From a checkpoint of a small mixture-of-experts model trained on Wikipedia.
Experts: 64 experts in each of 11 layers, 32 SwiGLU neurons an expert, 6 picks a token, a sigmoid router, a shared expert of 64 neurons.
Training: a variant of SOAP for the experts, 476M tokens.
Below are experts of layer 4 (counted from 0) of a mixture-of-experts language model. Rows are named router (the router's row for the expert), down (a neuron's output weights, with its number) and show model dimensions 0-95. Each number is 128 + 24 x the weight over its row's rms, rounded and kept within 0 to 255. Numbers have three digits each.
After each expert's rows: "comes before" lists some tokens at least twice as common just after its tokens as in all text. This comes from a sample of Wikipedia text that the model never trained on. Tokens count by the router's weight.

# expert 12
router:087099118163112109145142067127116150127121125121154133158153129120088103101121129119133103124136098140125121105075117169120132129112152087125110119090145073115114132149182099150108122121153112128158090105148174140129136104110149109140126151113115114120116116121137140104112180196146167122
down0:113113118126133152118109101122162166135185144154139135108124136129156148142164132119149108155124119105107141162150078148147130118107140155097115152143084115182129122128149187177138162128120104119096078099087122138105082117155142127091125139145135137148124122152091122122114162148089155119
down1:129135125147100110073127102114135118140118121142112141122083125132101118122127155159100140168120084121093108105112153118114102134127177110105109130126132153110090083097098120086184152159137133121102094106135081122134124149142162147097097134120137115156146145135130066089111133083144138109
down2:156135178114139156107135141123114128146111176178130090114158151152148121097096120163097130095131118137093115156125108170135150124145122124158150147143165115071126122094141119114158106117094160120140167134160104112148169151084127139109076157124153156113150118151120163124133164117129133136
down3:095100132171179154138094143157141123141104147148083153092155104105141139183114138132105104139125133149145128106124102128115110132173127126181132176111126100116172097139134129174154147111126126133134092156155124104158113091094166104135149161159095111144135129141127099146113141122116151104
down4:148096103126115113168112167139138113103113103117118101139119136142117122137061103112143125089104172075121132137100079150127121149116116142112107126131129119150100074136134115150106147121127110167131119136142158105102154135125116098171123134102165126110125147150116141121153170110105105209
down5:155099109140111123143163104133107165111203115097164123148152129156068117114172161126113129143136163121138102140084131144087113107124124142124132144170130088136122126111113176161095166183147169148107137156113140108130101151130134143140123142119141104138130103125127149103095109127118100125
down6:158128154081151135159129144093142126174129159145168144175133140141130140118100142129148080133124107103147110113138106143158139122132128113154137138126139176134111103161097125148136121119133124110142180063157115126135167122103100134130149136125131132118167168166133117054139169154138149110
down7:129122140153121110127105121172124161147159115110123125126073118173117158096168158114117109082162134142129124130132130118185144143110121083141138069130116136167084130125141164117130130080142121118127119087104145175131131158122113139103120151096107125107124132133061134104147094135117115152
down8:117129110134106123146143089106155148125141111136099145124126061147135106099142096107181157131123154084125152085158086138081141124117108144143134113135124123118160099155170106116142165132196150111128127136139126145125081169146181148109137114164167122142123125130127116152128116132107110103
down9:102083167108103122146109135139121125112149123142130072117131148160073131149105157125102144138152121106105127111125146109091161145100151120127109129155178118143098144132120125166096106155165134138124129123170143144072138140159144116120150155102171141140085147132154176139109092091156135137
down10:126105104110122171169133148170131123112112103151144120159174131159113123176132129135142084138132127118173134134127126128111162140161110162104117169069128127098130150165114119142088125138134087124119154097139130091087137140141127119162097127068135145089117152106145082114134101131111126154
down11:143180104118083094148160102074127126121160099165135102150144121168122106118097166128159149109129170089132155113135137113120124170128108167125134098154101161119123118124133148119118115131127157132091109129129065125101118111134130107152092139094156114090120144153160122158140114155098099133
down12:107133164134164133103110103136113116190125136164142121119124147066105099088139103161123130102104076124092153142113103135138159125154163072094135108116147133145098078162162126140168152129130113145119138109133157130141162112131094132127122085119129150158113086149116098133119126114124139133
down13:150104168139124151132085145131154123127155147133142131121104161111080114123111117097096097128107114094152099132114114128129089131120135165142111143086116141150183089124113160157160125116104129121127100091140200120149159126141109099139157154106124140105153150168113151112117108173167106141
down14:168135136129125164090148122142125139147087125118149122090142130125144123092118122155144138103118104088100109106146097122125149090100152133104185084119090080179118121139137091124163106119127117139138110157142096150128141107128141166082106086127162134104076135124155143146121105114116154155
down15:122157139147161148093143130154080119153119153143085152115128157110136176149146137119097119123181118156128144135137133136132110155174175151128121157084120124088163109153111159152139119137155121164133141134136151163127158130099165113140120136093088187105154108141149120132130123123159166105
comes before: "–", ")", " |", " | ", ".", "\n"

# expert 52
router:103105109152119093128146113109133176124094138093133108172142152166127086163134111092158109092147098119104127089085134165096095125133118133140123137094181096150122111152158127147136094124160083127161109077113147151131138105118124134130107130137107131112125094123127123114143118188129156134
down0:129102128101138144157121117167166184159152136089098112134124166139156139142145075114108140138130104137096098075110137160101112144135114145142166116126110126134122112171131141094159129092144136134112161138108124105142119108147093123139090084160134126165164184136115091135137118108114132094
down1:141123117145099157150112117120148122115150142126120141168122136145123098120118123163132169125120123075122123115118115150122109082144085148079096091168115143087092161104148098115140138129087142107137128119163124123114142137110144138122117157063130150107086109107106115118116162140075065128
down2:130099138118103122142121139108116135131162152060133140140120139161090108119096082122131112149124156174140127096082182119112121135090144097136088130107144137121140153161121128162105128121163141146114143107143165093134110153118130080120146088135171105090105164121085127105111107114145149127
down3:134106163112144143104095124132121100154075158137116145075085126106149112133153139181125159096136118133103126124138133085146134086162131176152146109122127089151154123101142120137172111117065159151117133110130128146156131081072093114141141126150145143115130126128133137147161133107149132140
down4:128094129114094138130162121108137093113181077130099136115086086119121158107132126148135137091138142142125114108141111134151126135129081118113076122128122129142070158137157102066127135122111147127151142131152116103108130131123114142121118129102141096094092117126078094102177149152086099114
down5:163112106124110115141122133119163098063107122085150107124132102145110129108094139109163148150098091107153097121116113156154119130133118142137127135137151123093135141117115082194113149140113078120144142127122106113129132146150144110139116151134180170081103133097155137174174143117149122154
down6:145136114162117128123152142114085082143138148141135118126139086134123128112153107148142152097169090204086097151103156139134163138121110146134109122131121130096119113096137170100131069113134140115129143140103141098117159154080114114116148106148175150127140133148102135098132085123101116094
down7:142125117096082141138117096121148128113133131127154085159112104151112104070144152129109122125150108165150113156133141118116089169123152121077135113136120177088051156143104158150151123150112119116157124142167145134095159128137172120128113165118143143162128147141108107133131109090116137119
down8:121162140127110121128107117160126123124124129127132094131093139122157112119170167095126124153129128112087113110145143154158067146118179152203114111089112131178130116124097125133126110122135166155097111128129123117096143130123175151139118138086101093085150107096120109134141150160132129086
down9:087135095092117152142139171105127081111154102143170164103155155141120163108120109124170131107136085126136152084131073139125100119152133080176109103139117100115149115145098122120130171132141129103104124135101129149127130062149103111125168129155133112140115116124095106126141144137098136135
down10:127127131117104128081124135120106143177133134134178123109116125119129162135181116156102160072153103117073129128168132104119128094119126160077121143120124129137093132111112096112170150097138128115153114128114134125123152115125099149086130101145148168140090130172157124085098109094119152116
down11:097164153132157175116115134128137095109136126120137165100127132089169135110166121196134125089131112127114162129116132098174132106125151163134143159109123104096150101083107120137145141115116145162152158136092097181131104098113130110156159139144130146149121157097108108132131144122170095126
down12:131127141132084122134112147089152132151125138103104167121109136167136123114110139104125141121149174125147091132103120129120088157142053128151151163130096187095148102133114109124100143139159139096133142086146172126107111113133132110181113149136104086119089149124108126090158109123106119144
down13:130148123175122147124097140147110138118152160130146107113117101116102172135155151129104168113108136180132124114145099081123096133132145125119112134115095162111158112095125142150156157171114108098169142181120131154147118105136153153112096137203137144163088110098106141128129126104128154115
down14:106100161102090130154122125107159117127140094097102107152152108152098088112112126085091148143103097103119108122094095102121153143116074150115128149133121145095112122134102146126147118110141095103120134130147110131149120136078136098165110156104122085141148198112123092107111152143093108112
down15:115132131127148113103103150108109125089140092118153100104122139116148151141078120160126126118131105143113128141177141122117146147142155130130124122107126061157128162138157126142171140156135166153169134125093169152148154074140123146141162106091132169111141134197119166091124114137125117138
comes before: " | ", ".", ",", " |", "–", " ("

# expert 30
router:119138066174141115122135099129122151150117117135142125165129124105109139160149112097125065125147158140134123132101139123110152085170133147194119106100125068118157129164132102138155135110117091107158118095112125164084134112122090129139127119142119136095114113110123148128121160145143182127
down0:161157146133119146151126141120114136138084141107110099076115100165131135138117089116091131116111174146140173159121134189146145146127136087146121102144115140135173176106092155113122095124124124101118123110099130179116140142133112135122127155151133158115153112154189159131104118152091141131
down1:141108184112158112136104159161141116143134170114158168098132141080144153106173150101122124088121115193097105110140144144106138143128104137130135102131122160137103137125131098155106114124119160139110163151128161182137114149152118139089156115155118162114140124111125159129115104162157086125
down2:100119140144112109137155145135116136117149130089145124103111169105156129185110116124141150155159089110165149118130095143137166132095146099122143150113085161133102153172092127120163137123101166104131146138129158132149100157133147118149128150116135136057097107102115145101137134123164092175
down3:111154148137123113120131128122110108084101116105131128076109128133128098145166094135133157117077110126141118118110142132133135184105151133143145101126132145110134212095115122124150098132149116120075132142121172158146131140100148150105123122123146129171148091155119183079123126143126172132
down4:087130139098171117159146158154102166105158119108145121133085139104121142095154162137118085110188119134150143151101114121127128097161126118151141127104144089114113121153131117160105153137150171078120120128144172094106146158140145108125106146122107119100089127142117148143130188095138142144
down5:149104099151098096130130129092136094119115089124117120140105086137135118132168125100134137127071152120140081107089140095089136153130119076086145122115163163110136174106109146123172153115109127125107147112133132132156117121113133135164105150150140137164130121078191149142122146121101111116
down6:104111107130123155133070132163139108135159126108131124130144058137151114154098100134133131153116141143113119131106137143156141161131124118124154130080149125149113161117141131143149102080131115072158137143115122171093185112115125145140114129115100134156084084118094127159119108159075118142
down7:154150111117099166122122119139097180086120115110114135126148096132114159195126090106128151117081128118117154117122155139136113124173154146167159097137134118087091096163095123162122112151088142105138132186113120132145134120147153143095133150134097104170120146135132159111160121136114129116
down8:169113096133217134143166120145142142158111124107130123220140142140081113126106126089145081146095131154151146169150118115117161106126150142131144137113156100164099095128136131161135137111140113123134134117112069109109106135156157152119127138121125129113110137131130131135149133126140131117
down9:115176106145163120072115122132119115086118100154111092103108128112108104106100138136130149123151095125115127136142148141172107114161101163124130097138163147098095092097133095154114163149129081099156080149146105137130121111131133106108109128109143148155104146166132131200135123102127128124
down10:109127119169145152135116097140122152116158132146113134129076127119164111176166159143129118147086108132106125121128114139170124145143101121129081148064158124125121134114104117137137116135126133107146120116129129159122142109137038120180101140153130123120114099135108089182160119159110124149
down11:102118121120119157109072124131124089162158162104145086157109120195126102153145101107139135144108131161141145109103132137133126174124129105142163135150138093123136119147181140170117094142138096109126151139135101149146171159130140128122133136155125127122130168112166177157094133153090109135
down12:082138110129120131157101094109126166127141143145116088111107121084110128208118124114105144127099156124141094118146109148093159144121136107173156132184130115132122096133107129121136104128097150139133096147103098198150102134141129131151153132139157151148175165145147122141125114129120136161
down13:149168121126160112099101107130082110094094104087126082137117131104108161184137099112137144133138121123123098094132165173161143133145132101124108119113155138133113126087109108151113139134115111121120128172126191161115079113133081118163113161104121147102136127133101100126119131131089105134
down14:129147130145118176130107079125121121127125135120102115119141145136102170143141118144167182151127121159162077128134137154113123145094107124110156108122125101084098149145135110104064167167137120116116091148166117164135156114154162143138110155139163151116113158131113115130122178158140092118
down15:170111130138152148147121110145096132096128163112110117102123146126072080142092101111132087150108086111130143093110110160138129128147111152163101131132128138092139101132140087113169118111135107166145145146130109121098100161119122119105135145130112117112198150133140116074169160143115160140
comes before: "\n", "2", "1", "0", "3", "4"

# expert 55
router:134158128154142105126132082094137150091119155171118128157154108182112149145155100105156095111140098153108130085127137119103154111112149109120155118091111061099120168132153119160097144089105090135118133108136144165085112126105110137130132103164107119145123108091122120106126124146101153132
down0:111132108159110112126134116145091137062128109153140124099144108114142087134171101090108120116119131120145125134149102156084108128103089137089127120094142117125110126135134068121146150155113169128137159153105139156132145121160085168128094111134102172079117081121119128154163134144146112117
down1:123115123126105128115122112155193110120120115163127152119142143099116096116132110130165055135160121103138169116148128116118164159109116116188177144121142119149145154131162186134143078155176122123134131157118114125120106112147137131118138153095120158144117156103123173127106126099112111151
down2:152134137105138126150163137117154163110112143153137084127137141153112123146100129133118149091128103068136133160145087112144120115095117155119140197121128163100102132100180120097100112081130131109118163152117089109157121134129093129119108138105097099141119129120071110105156161131155100120
down3:128101099102110183141127095118144146143117142122136106168160140148070126123172138130131094150106115109120123113117113141169068138133089150153148152122094121143130129132127129148071102124084100126148136136123158066107083135125140128163134133123121128114104132135156140107098118149089124081
down4:110113134121147097134145109117130100145136145097110104111162122147163109135126108166116163122153162135129121148118124140124115103126113143105106114133114090104080128136153063079150159112170072104123145158132091159093158113146177163123138104104167103144131155134119127122127107117156141178
down5:087167113144146145085109131120144102101171148099142150089175143097086126128149131103118110141142096097069122127118155074116060158127137140158159141133120161131110133125107118077108147135154133133150131135113137136141137121119128132152145119122161157149149129117112089080154137153113145129
down6:118090169115127091099115159110120141158146150159152187105134125144113156107132130158135126072136113141126124145176118151129153129104110136115114137181131129135125161089127138129140169150100142136145150097152130128110134118135094120112105071147133089187143119110094146124106122113189129137
down7:109163141145127126157146137120119158136163115121150175122150152181127118136152105162128168115137105128146100098114113085115185149091124140129104131124087170112135163157114114086161124142138121083098112130127151118143098097172117133144139138124158087127096132129149117110103190140146130150
down8:135125102104105119129126077113106144102128143133088102073092095153139162153094125054146148148134123186151125119144149162139094119138127126116107085141131115132144133144132115158129126083146145130133184143122149156132171133104094119129134128165147164164135126130134128139132125149163162153
down9:105114103150094129179183159145147163116164144129122160148127117144169124128099128104128126110126157093143132157113076144099148149097116126129090145066110123130116123147100102138108131106165126112172106107162157132123142141153127118156143122168152111115152126127143161159146161125147095171
down10:131137134134113119104110126171117108061109168126132102146147169117133130160161140117180142122118127143105146156141123114133098120138135100117131080096109057105114140156103073128124137153070089105130131107144128123144122111134105111133136172133102132132131124115114150168121139107123114190
down11:112154107113129134113140149092123143101132152148120144151181118127108148132139096123145122133126123149098119096160117158120166106125163118179152135090113083161143162103143151213142123142136147172125135182089098098113116111136130088155127117144123106158108134122122138142168160134140120121
down12:169137118156111145106112150120103133153099131157097129103119106093158160141126134196128100132143116138113139128124152097133136133132167087127155099139085105113145147094142120141139106196124073129107124103145143151109143071123102174123110138175110115150099119139129134152128113088117111141
down13:118110088112073166115101123147159137105126128103128142139134124121093117143086113085135156111139149128115125144122090134152097117121089108106131085157138161136130130138180139099131115064129103141112142110073108120150154152131144119147115091122122078117101113141144084148158087145099105127
down14:123094108127098120155127089119094120126113134117125173123169087127116095091118100099158120113156141141119125140113137158120112184119135123125109149108156138091099135151111118094129121142105188090112129140177111114129133117133141121116195125084144119148151157118169153163131126170119091113
down15:189152159127117156120101168150136105153155130123102127149135128157149097133147133158091108090120162128157112085101133127087146101123153099125148127121133111112110144126118141172092128119103168171107150112126146094131086134122093126152112175141092149117136099128118119115161139099073132101
comes before: "1", "2", "0", "3", "4", "6"

# expert 6
router:157113102131106115114118102084133166143107102143130114157120111096118146151128093110142092110164118156129119107077150125090152122129145157131119151107160092099100160107132119135152146136099105111131100075086157128066157101143112134106126134133104122122103110146102088116127107105110180098
down0:158196087155149122143165126161117131124075113142116133105086143119152113102116130148091111141156134134149157082133127161126116126144113143126120125149103165122119139143113097150129125124116081108143098109110111184107115139160103114128143161104063135144158111162111086159140115139142151130
down1:167136140126125119097135137127167147173122152144141128132112120135095118133154138092154097168107149157126169166143169135110139135179146142151137153156157117135140112120150145127093121124125090109113123142102083149085157098121106155126113117102105146113163178133155139145103128140163198124
down2:128104158127139113140146151141146103105145132116128150164074122139119117113135165138128084141160147164096116163110144125136103119143118135128147134135122130166093179145132133112120165112126113116086125102094124105093136104114163111163114214124114111128074132159144122120129147079093118156
down3:123106143127083128183175089160119142128139146110135139151121119189108129103092117152096169129152148141133120130106123115075110172143095129143098060164134157166104101141100089100088126142144113110129124141123132099120138161146109157123110118111144133140104140126118129113104142129149103154
down4:154138144144139114131116102115132146112135117117141084118152133147128117144133127142110159105113145115167119065171170147136143151088092121106105124151091103117112120093168160040108130135120143137069151119107151136143146115121157155103124112129130094140145128169129126120093122148080149127
down5:065156148158110167145168171130101146116102067128102154148164099129130142130118114129111130091113091132143111135152095100129121176113089140149140138131078114125158124120147171132148147158104134132148140137108120123091123145139086125108139091106130144134132128120159111113126154155095175152
down6:147111122099130109149157113165127117125161121142149122140128151116115162074138164096130083124182095117120129171144113092162143107140128126103155122109136083191100119090098122133131165094132160115140090112132089115118146104140092149135109088152116138142127099132120125146148132097148155093
down7:164121088156107181158133140154142128091158159111122095148137141125101114133083144108125102146121156148117152143111149138109088159096106125127102145151104118127123121131122158124144099108112112134108150156129072100124121110151102154152090141146174062118133118118147141140083141153073116130
down8:134175147130105133147106119079128120115133156110172103125127080157166083131162174150119167118116090136153132146138161163108112132092134113101123117136132141147117117085123129134096095133113103121136115129091106148153175154126163097087123096196151097149134132131116137147123133118106135128
down9:135147161112145150162161149132122140122118110125139154137115135109126096113105157130134143137059118121154133120134117151119127138147097145152139102094135152150187087138101122141140133128178095088120126166148112122108108098092119147139120171070154117132153077125110088076129106152152137114
down10:071125140095156135136119152094113134113130129105146103130143155056139107152118131101136166136089147104161076092159133140115123164125110122095132116109148147122108144129188158188133092107147157109114133151162128101164103117164123118127109137130167144125134139109129113120094114126143153127
down11:125127098160112116134100121148124130107106084084139138093121096141132085109136124129127170132102113126098134136079141155119160132114085155141128151170164129122097090127149104104153180119081184114124119136182118152120112121130141126150143091139097110152153124130173152124095132122163141122
down12:148120115090101096162140079123166146120143134150118137135140146130153125118096119104141111132141091148169135125093099120159146091132177110095158133136109142155106150105126134134147125123173096114157117152118135105135164113161114106111099120111144139151104069141121106135056119167143128174
down13:221132112126128114120121116097111112119133142091157150114123122104161113139098136129130119091120159107134131156133161125125176171104167137140138117157165130116139137131139096155094135147076162127120103128153147144141101115153158105083142118099122162112132154102098114087147131111135110087
down14:159145143120122115157150090121150136107147130159121137151152133078144133099096120108126120108148125151144118108119083120104114114109120085145142086166094128130099133120134140123137147102074121200069132093159183127141095111150087127080169129136123106124118132120117151142112119101133145124
down15:122145115114118155105150149101140124147138148095124169158144175117155133145126194150149069146156117170100137118111176123119140147121086133111115157112172134104156135126149170147120150127150148146120091141101139113115142087120112142126132104144155139107129117064146111101097117121085143140
comes before: "| ", "\n\n", "\n", "|", "-", " The"

# expert 34
router:114103138149126077123162091085152172120128160140109120179150114186115110156122120094152109099146091141117106073104147132129125115099137128160156115109156131144147162155155108132105127124123100124134098117136154148104148108140143143112150152102152135112136100125145155104149141171135172173
down0:102125122119108130126084134161137118157101119155112103168134155126086138112130126178133110140136119145150139150157126138120121129130113153139120112110164124132147122134167135121088153142136108147135130143130103097090091131144105149138101132151128176089049054104139134138092113148106145180
down1:136110149164163102110105151101150137127137161140145151093100157112127142139121147123165105139154122114154190127140128136128126182090152104101140117118110158150137127104132157124161148138088083086103131145096118158098121104106120135143167156107093183159120122140108145134168087138138127149
down2:125136077127136151155142170119125144126103148159116129151149118146151156138087111131139106114158135181096140121134108140116183140164121121151162145109169177147169122132081136157112111132137148121106079097158139160136125127129074106160150131144109101113178139140104150140141128144125148096
down3:100100125143110138107117157112114094137123165137149108131148157111099152119177171154116147127133104137116161087087106139172105090167114150128092091143140194160081145128089116163131144118154128121170148165171140108123129124106138113106121105110154114148135144141128114099118140150129152139
down4:132135126127074130168133134140143110133144117106101118142143108144108091103149083156128182125131134052153122135168103163101102139119121157107118114109134167121099168132153103158124149121123117127173119137122123110133117159192119134112151116110127106140138116133131130136095108171099108070
down5:153096152142130150126152126135124148114128137161165107102131098128150117143147115153153116083151106083122123130085103126108138095130149119127143134105124109103133175130143138211197157131074145121137127133082111133130147132124137145155082153135105163140094128126123150111141159092129097121
down6:134157176120129111095135139099092149137156078155133131157139129076109118132138168183077136102137062142137108120124109124168158123106159124153125135176136129127167118143171118137165128115133137115130158107095115157142145098123132139105122097144134136116132122140128103123149181116125153092
down7:125153124096146128114132085104150168038118114106124102141124091137115127128154118144118163121092090122104082134126097142133164121129106147134117114118093126107128107099144169100146135163119132106081134170101060125125122124172093115128094109127129125125155095141110126121128118124121121098
down8:097126128075093112111155093135141128127139120167130145153128124105128102117129188102132106128149127144095156132116101128145143102105121104130057121123147070116122123172160138134119133163171130170122162152116133138144132132102174151152114121123105148127099140182117112081131119095105145128
down9:139127118112168128125182167106122091173137086112145140103122120088110152108139120118169096140145105154144131134154133136098106131097109172154140113122110107132157113136090147070126123152145129131079132111123161091130125211149121142160125103139129112107110125130171124106127133139159110127
down10:139098147154139136170119100115110098134081154088145152099174106144182128125084133149125128120117106109147139137162158139089095094132100154093142145124140121113141162160112052132111177133159108111165126132096137148114117125119124101132177154123140138138124138126150126132134157114093112118
down11:132129135146088147135133134136114119137141127097129158138183098140122136138119130132117128078079125151134112182138153129078107148149120110101108106137141120067141150110147135107176103089170154105122097098150146106165150113104124128122117145141144160146173091156154176114107117126115098143
down12:155117178136102118108132127148115142157109145125188147138128138090118097126102106173142143150132116132136139121121187108115145091103159135137127129109164161093111141122109091093158101150144157126144129163124150132122143124138114147102161143092107211135139163123154145121096142109140160112
down13:141058103098075133193131111124166106115129133127099117145124141179096109162115144131137095139133147127111128157088129158158132145100084135078113159140111091154112154169126135115128133117153097166156105134114144118144127118156129081130138149113121087134128112124109125138151102125111104128
down14:136123103165140115157173135154102162066114113125120156183151121145129143114113115119103123116118148128132108126079120135137130141168082129070098124126128161067130133151132112159081165136131139103121141118159117129146109133089118131129114166178085122128120113116120110137109077136117115127
down15:113127167132133138117160137090098161126109110106186140140129154125140131101150141105099133067101099112136169106130138114116144112103126106090116133114093108127091151104131162128154176138127158126106160158101168154136175112114138131134108186087150133136100138129122153118133089110104098119
comes before: " | ", " |", ".", ")", "–", "; "

# expert 48
router:116074099149097118135150101125165168123130123125133128110146122112130136136138115076133088110117158143121096113126148098118142103089109129121140145098104101126131149130135090163085088115126141041114124125155167139086113122130122120128117167145121102148138078128142128083128105174106143134
down0:108118113140143128140098161091147175151147102087142139078113115081130144095106150129124095141110164102102130094125089129116117138120068122119168131130124150126094131130129141127090122166119142125090199127107155114118123179141128100149094176150116149130124135149141131105133140109150138146
down1:110147110173116190125152107115145139092130108129157114115117105156107117076161135128116157131138131078123128158086117152120115165103096126106125093119088130139149133215125157118109157112111140123128135161115125135096118125108138111153101143105176106122130124147159155149140152166146126137
down2:092099140120130143101122135112113144137108092153122163119176139079117129148090153132117130121124136181093147174101130124129149149172154137113110110149127100165139120113096156132156128148079146132083156106124105127108121121167135151134161148141110158126104116088075109107086161120123160116
down3:155141168099151124095156152149113132147123120085122140128103147144106084139129118172086166127145136157127145107153104156111152102144176099121140173108142115142137165117155132155127123132145097128130109118107125129143100076157144100124182099089120119089154139154156166127111099126140164151
down4:115105152167112116137105108120185122167131085118122148145141132112180153111185160107145165122148111102127149126124109190147149107121077132147079119134105150125117083122127137087148153107112129121099146146094131129122125161147118150119110126123129119129123118140106124088105144164106113183
down5:141156124111152096097122130143097139167087136122139090090151128122146140125147090108114152131136107157123141131132114102135152122149176100168115134169127106127173121084161137123178151131114136107116094117124124130132130062134130163125156127163112118120098141106130124094151145183159177159
down6:153157140121121155147132139164139199073111101133097057140090152155134125149122157126156142116152153125116127144119131123128117126137146130133160119108131128107098119129109089115119086137094142147154127175118159118160106116123144107135123166150063146131139151154122110113141148101184129113
down7:080122152074133133150104106130134072124144129122142137141157130141085089111155166121135121112108124106139111130080121138173114146135112118055099131149142137175093149111152141131121152102120109124149164118105116099101113137162104113136107096109180138141108129107163116138124154158112123096
down8:137116125154133150113130130121159124121103164160111129151165096157110154140095103091143131159130124057133100111101114099119096154118110124189125079107147130173142099097087156134123123114121090150132120153100082087122116099140099120119123155112118133112116159084124101136145095126138120126
down9:100136149156149150081117092103112105141130168156092105111160136111128141152090117122130127114125115154169088153135146113155198108104147150118125082099157122179164164123156118170148125121122132177112118117115136141096145116145126115104131090147148113114092121116143119159118128126123155089
down10:174138117116131145140120165135159136159130156106189148147135128120116104130165131083117112147099092091088108114158144091137115120168077135153133098139114161095124086122136125155109166144095133171134116167165136105121126131126107105095120108122135133145118090100158127111077115130102133128
down11:084064151073124116137092086130119099122114083113127143172119120106119153121153104108129124128126122121125130098145149142107168157139108170121141124113116113157128144127111143123131143115150112151143159134086128113159130150141101129159174102127107087129126133114157130088106169184095084112
down12:184091143108132121098113130121125142170120145148094095152100191129120091142119116144121102155148135137133104135106161118125129103159164161175129129144166111125163105115145151140155121134151126154130120107099127138097082076149131124115147128135112101115111136108169146147069156103130165145
down13:127128201151125129135105099153124113131137121118102145118138118109156121043101126148140148093127160123180104135144099111128129121130162112099112115144105122072116141136173113133106137134122119117130151178123094120139113153093141115096133147093115146108145129076111074156136098117126126139
down14:128123151139175107091118154144115130130115135120115107166106135157166122112130151140153107120126115169142135125136143143118139123114140119122167111104129115116137128170084091140133150116099119126094110110154133158075169118116108109136121183153085163185165158133156141128104130091193104134
down15:148120159126143139087141151128133121193138100104143169096072160076163133146125139141115117129125118125135151133119139116083159107120152136150118186123131149144126078141117134136099099138130138138103140098165162134104090144118111109140147125145131125138110139097115168157139122077179152106
comes before: ".", " of", " and", ",", " of the", " in"

# expert 20
router:121088128170154116089130108128134144113101119142154159123126118152143114149150145124108058119124111152118154120082116136148101079147091083165122154083137104137094128125164106160102109092101099124135141111131164187106134092128093126146148117141122120118122111148159107099133123138154159133
down0:100116173121154115085138169148146124141169144134162127146123114089178162070120128149162131153181121125136100121138148095156108096116106139104107140135117160141125104132078149164129133110126111096141132137140076129143127113108103084125076104136094131130110147104101114149144132128162132128
down1:132143138116162105117133157123105154123086102140136134164123179144156117161119127139129151093133116138093159151123120128156191078123118130109155134156144089132139101104194144149126111089115122151087140077112095118121113136124136137129125147117091111092141153117097074142118106107161131124
down2:112121128108119142164146129165149132097130077100135101151140134191121088126184160105121117135118081092150098125107118109156128138158126140136136096140125154109145124142125144106162122140110125141174162110132107158124154130132144099111108122104120099153091115124143068132192112163143111141
down3:132098118124097174164116098125150116109147135157094080107146127157137096087127099189151167091135150088136138134139121120147140147120151131151130101109097141108129119150129148093160112148084108134145152158129112123172099148163134136120092141132119067151144096158130144127106149148109107147
down4:106100133162130123179109089178117110118100129130087151147124119168145126174140120134161153120106099116192127090134110099129099107149103168128101119136091098100149185104131101121148135085117126154134133123137148101150136175148138120143104109137098130104132104163105143126128160122148138136
down5:128140087111132104113160140124095125079139166117122065117134138136159160119138151179093134105152095153155102124147179100139145121164109153129142142135106139140128138130118158121196131157105149158131111128113148110112146121138106132131149140141134118120105115109132180092096058129120119117
down6:142115144132146147123130139139126120122101110130100144142104118149146112129134162153156105156154072162163136135140125115142116091133124112079104077136181100151058160102095104135101094114122119165138186105096106121123144118113125136126101137147136102125144117107139099160160168124144163112
down7:153106107132146139166121159118130110110079123142113121098113157165131161159129114135132094131132057163168116144141128130110123137115153153121094126125082178149159159103153118113102171134178100116133118074158152123132112153112143130081129152130141101124120121158128123148121171148124128157
down8:124172142157124106125108117115091140109144120137130101087088095115135114142158092137155131139132140142128130184125141107144113065100118097139105147152153173143134138108115101162135088139129127104102141184119115126162133102177114096101145136172108139132068123106119145120146143167142121132
down9:144119109131147107126156126113092098119102162083121113116114153106124096138140159093150128104124143111152091104160177117140133116131169135132098117095104129146108152127167136172136090110122152115104167189149087116145139106103146090108132142149092108112164137116102103080113123123118162105
down10:119164138101118154126131123105094100095114135131154133118104085160125111121089155145125146167079123160150154135128138130175113119174095112100121092098104149091130179137089132140133150096133116114128165159083130127108124134090114138120127106173125123115135095153146099136147122110093091091
down11:143127134135181132098128092106165151132097145162165109149102146121145122151097152083145155151125156121111142124112115112131110144091158135129127103140152093144091153136133141128106129121121107156122166148134091164140122070144102167167098142155172142140138118100122110164113144079105169116
down12:124099129113167148107112117122126106118121105130147147090129104141180140146104156129118152063125150118153111120124106120156125131125105116103125130087158152158098132118163171144114160132123123152092126126094147133117144157131082106094141121188135129155117119123110110106135077061114120080
down13:122134108111171104169085086147131090132109184155106123149108153122166090148124126164171112158118111116145105115138106132113121133110155144146149132123128139128168144092129092078117110110172128156145143174119142133112128136137118126124123103132133110079125080110075119100110113168102136135
down14:080057091103134108132109145116124141151126122131114138149144141108154122158140104124098086088133117146096138148140147109138117166110110118104134161164136134134128145142079130153118152115100139122117146123173211130118130106133118110085127125105145131104097094120134078158096100119127152148
down15:145102133148109147094155124138119152134181115094095115106133157139140146165140145141137136140104125160122089061114150134130175154083102119112109152122151126126096148110165135124124157163087074119165116136151150128128102104143113134104141117106115116087177122082124129101131155151133108109
comes before: "1", "2", "0", "3", "4", "6"